Weights of a small mixture-of-experts language model, trained from scratch on English Wikipedia.
Size: 8 layers, vocabulary 15857.
Experts: 64 SwiGLU neurons an expert, a shared expert of 64 neurons.
Training: a variant of Muon for the experts, 506M tokens, 3859 steps.
Below are experts of layer 4 (counted from 0) of a mixture-of-experts language model. Rows are named router (the router's row for the expert) and show model dimensions 0-127. Each number is 128 + 32 x the weight over its row's rms, rounded and kept within 0 to 255. Numbers have three digits each.
After each expert's rows: "comes before" lists some tokens at least twice as common just after its tokens as in all text. This comes from a sample of Wikipedia text that the model never trained on. Tokens count by the router's weight.

# expert 71
router:138104155091122077147112084087153066098113076074144108104123096109077125134123117158109136200165155163151140180098126119166159129092111148054135075096178117110148074094147180093129109077129136074113172074141151125169105160129145051121104160137101151093137124109119101086132062069155167162105134161129095128098075107141161131112140153134135096104148088148077097095111095121106152084072
comes before: "\n", "000", "2", "0", "5", "4"

# expert 85
router:097148142124096161127106138106188136183116156135130114140160082091152069119188181164156154193082151082120165071145129148203139147152155132104169082111104133167160123157174109137094203140108172145185137101114190127090165119151170153085098140136086150126134154039085098154152117147105128157104167141177142138102137162125110093127141099092104116141084147116129165196144102114140126104080
comes before: "1", "2", "0", "3", "4", "6"

# expert 70
router:152132127118105083133123168145148116136083123171089130104135138075148162160201081121136107127108079169120165162149171149155097131084119174119148089087141109132128186130127147155078105194070205128156100068070088114147135150103111147057113074138147089169179180102158077144118099164142159092134092180156157131177123150088148138123109156094096184125187130113167114111090148147134114099121
comes before: "\n", "\n\n", "=", "andidate | Votes |", "==", " |  | C"

# expert 90
router:079139120098114137135049120103137131145166204147129044130133121117119094123162176126174098170130154099083153081157115124169071157139110117096112067129062118140110116120148109161088184151096150154175124125099179132108158122108114176094105127118105134147114186059179133199181102117096085171106138171164094147089107152138152120127116135125154112107093172133085133197161115074108158140128
comes before: "1", "2", "3", "4", "5", "10"

# expert 15
router:154145113132130091169166106114169156134101100196120144146144123140104121148177147084069081139092133110158070121144109075097172074095102086178102129154168160120117108186149168138175192165088142122108124208166108074149114126104160147147154117151103132129070137144102149096059161126135125108145163134167097196070101108123121125146154140152129119136118152125079212139150097086142149119058
comes before: "\n", "\n\n", " as a", " from", " at the", " with"

# expert 54
router:148093155172164114164139109115200115212160152149106102138151176165104093100204137134135091121142043139153170126089181135085098127180107139195096122162153111100098103173116164130100078179106129166124092091096095131182177102120103137129171117119117124132103130145109104102112069101158114107167133082144160100084117077126115114100170169128205100150145107129133143098154097099142158128170
comes before: " of", ".", " of the", " and", " to", " in"

# expert 92
router:085160165145078124174190110142103113120148081110164124106099079162128139092139121191149147165179166159113120113182132113203136098081090079145121136124119107118157177141108102156158125136137120094106118088194162158124130120135165105163150128153158154135106076117187137188160126091146072104122093122175082179164166212126195119147141134095065160097152150100146065153116135143138144104136
comes before: "\n", "\n\n", " list", " St.", " V", " A"

# expert 76
router:125121104158135151124179176115126102089094093161146057157104170163183111138131067124165122104162116102113101158153117136105180164145070089097161091137108160159097164124116143145084130099136068189161089155102088114111136142188113112136139216125160179187148192145101132088088102089153095132178158178120105165123151111108127156098145167176142162158153111115159139152099178129163104080106
comes before: " | ", " |", "% |", "% | ", "%", "; "

# expert 87
router:168117135076094111127163178119088095132121087086151105169128182166168115145102095069170152100113170080149159204093137155100160115111122167188142138099082152139123142102174149129102178119149097141136112107153096138103131146124100128127101126105105126170153088130059092086160161166174118105147199145084177147082097112097099168110160137172123184145128136106179143201106136075076102107108
comes before: " | ", ".", "–", " |", ",", "; "

# expert 89
router:103130135126111096102101136131109122179099131143124110115154117058098181100142170121101150127151136150145200128151088124121117172149245169133119111110133201167133085120141086063124126173125194133138078112093147139173164130103146151121078103124134162168158104117112108134126137131126144163126195044151178137115122193073145158131115164138155170135056155057129125105120119106096166131125
comes before: "1", "2", "0", "3", "4", "5"

# expert 80
router:104163121119166113123144089145216142123103114175166210148160104141166088109068156158125060163152155140152126121199100134100112154175162107121132147117098092155175174129130143142115169096110115153116130136112139103148133131131131158180172182179125173154182097098107116101099111080160138184164128136113098059120081149094120096080094139183131101132124103177101107192064130156091119114152
comes before: " |", " | ", "\n", ")", "°N ", "/"

# expert 31
router:122128133148124088097136117194163120165102161151084190121171180183130085132157099170133158132097092121121134093177144152154114152132130136127091165196151129124096124099064109143072137167152108140088142099074112102172088145136156178125153053148077145094125174128159086103123092170077154094154111114128113181185124116099067115131140189200123110123151123162162145153142158183105076129135
comes before: "\n", ":", "==", ": ", " ==", "==="

# expert 94
router:114161104157129090107084149129120188096099177160131133124081193108155188137111118181187161102117083115122049154191111085140115017097130099101155127143144135091189137120131125156145132132136122158097145169122187124115139095135128098106065097101163064164109135094160164084157112127139127131093096158115095115166104172118110145108082091164096170143093108129176109133170095156132083117120
comes before: "| ", "|", "-", "=", "- ", "The"

# expert 61
router:132179144048152087110105148131187134111135094163109090163169190096131136119091105176190100103158088118091077163156139102076145065129152080058206089142122124124123142163157170128144107146161122148130127135135083143146149132102121147106123158110109091151186178123119198140175155124148144086121099108118088141159108144072082142130135150160141103139151185081143185136165131161139102144065
comes before: "| ", "|", "The", "-", "===", "=="

# expert 7
router:136124104140144087162086112115189128179143132134099085150168162144129114126174139175159072112128099042167098110092133114098089135151137130156108143165173127056093094134130119133096087129120093145108141154135097103167105079133144148127104134128115150119086132172075084101101111161081135094127119109207098140081075107149078125166081157077163054179158129150161145137134062071109101150088
comes before: ".", " and", " in", ",", " in the", " to"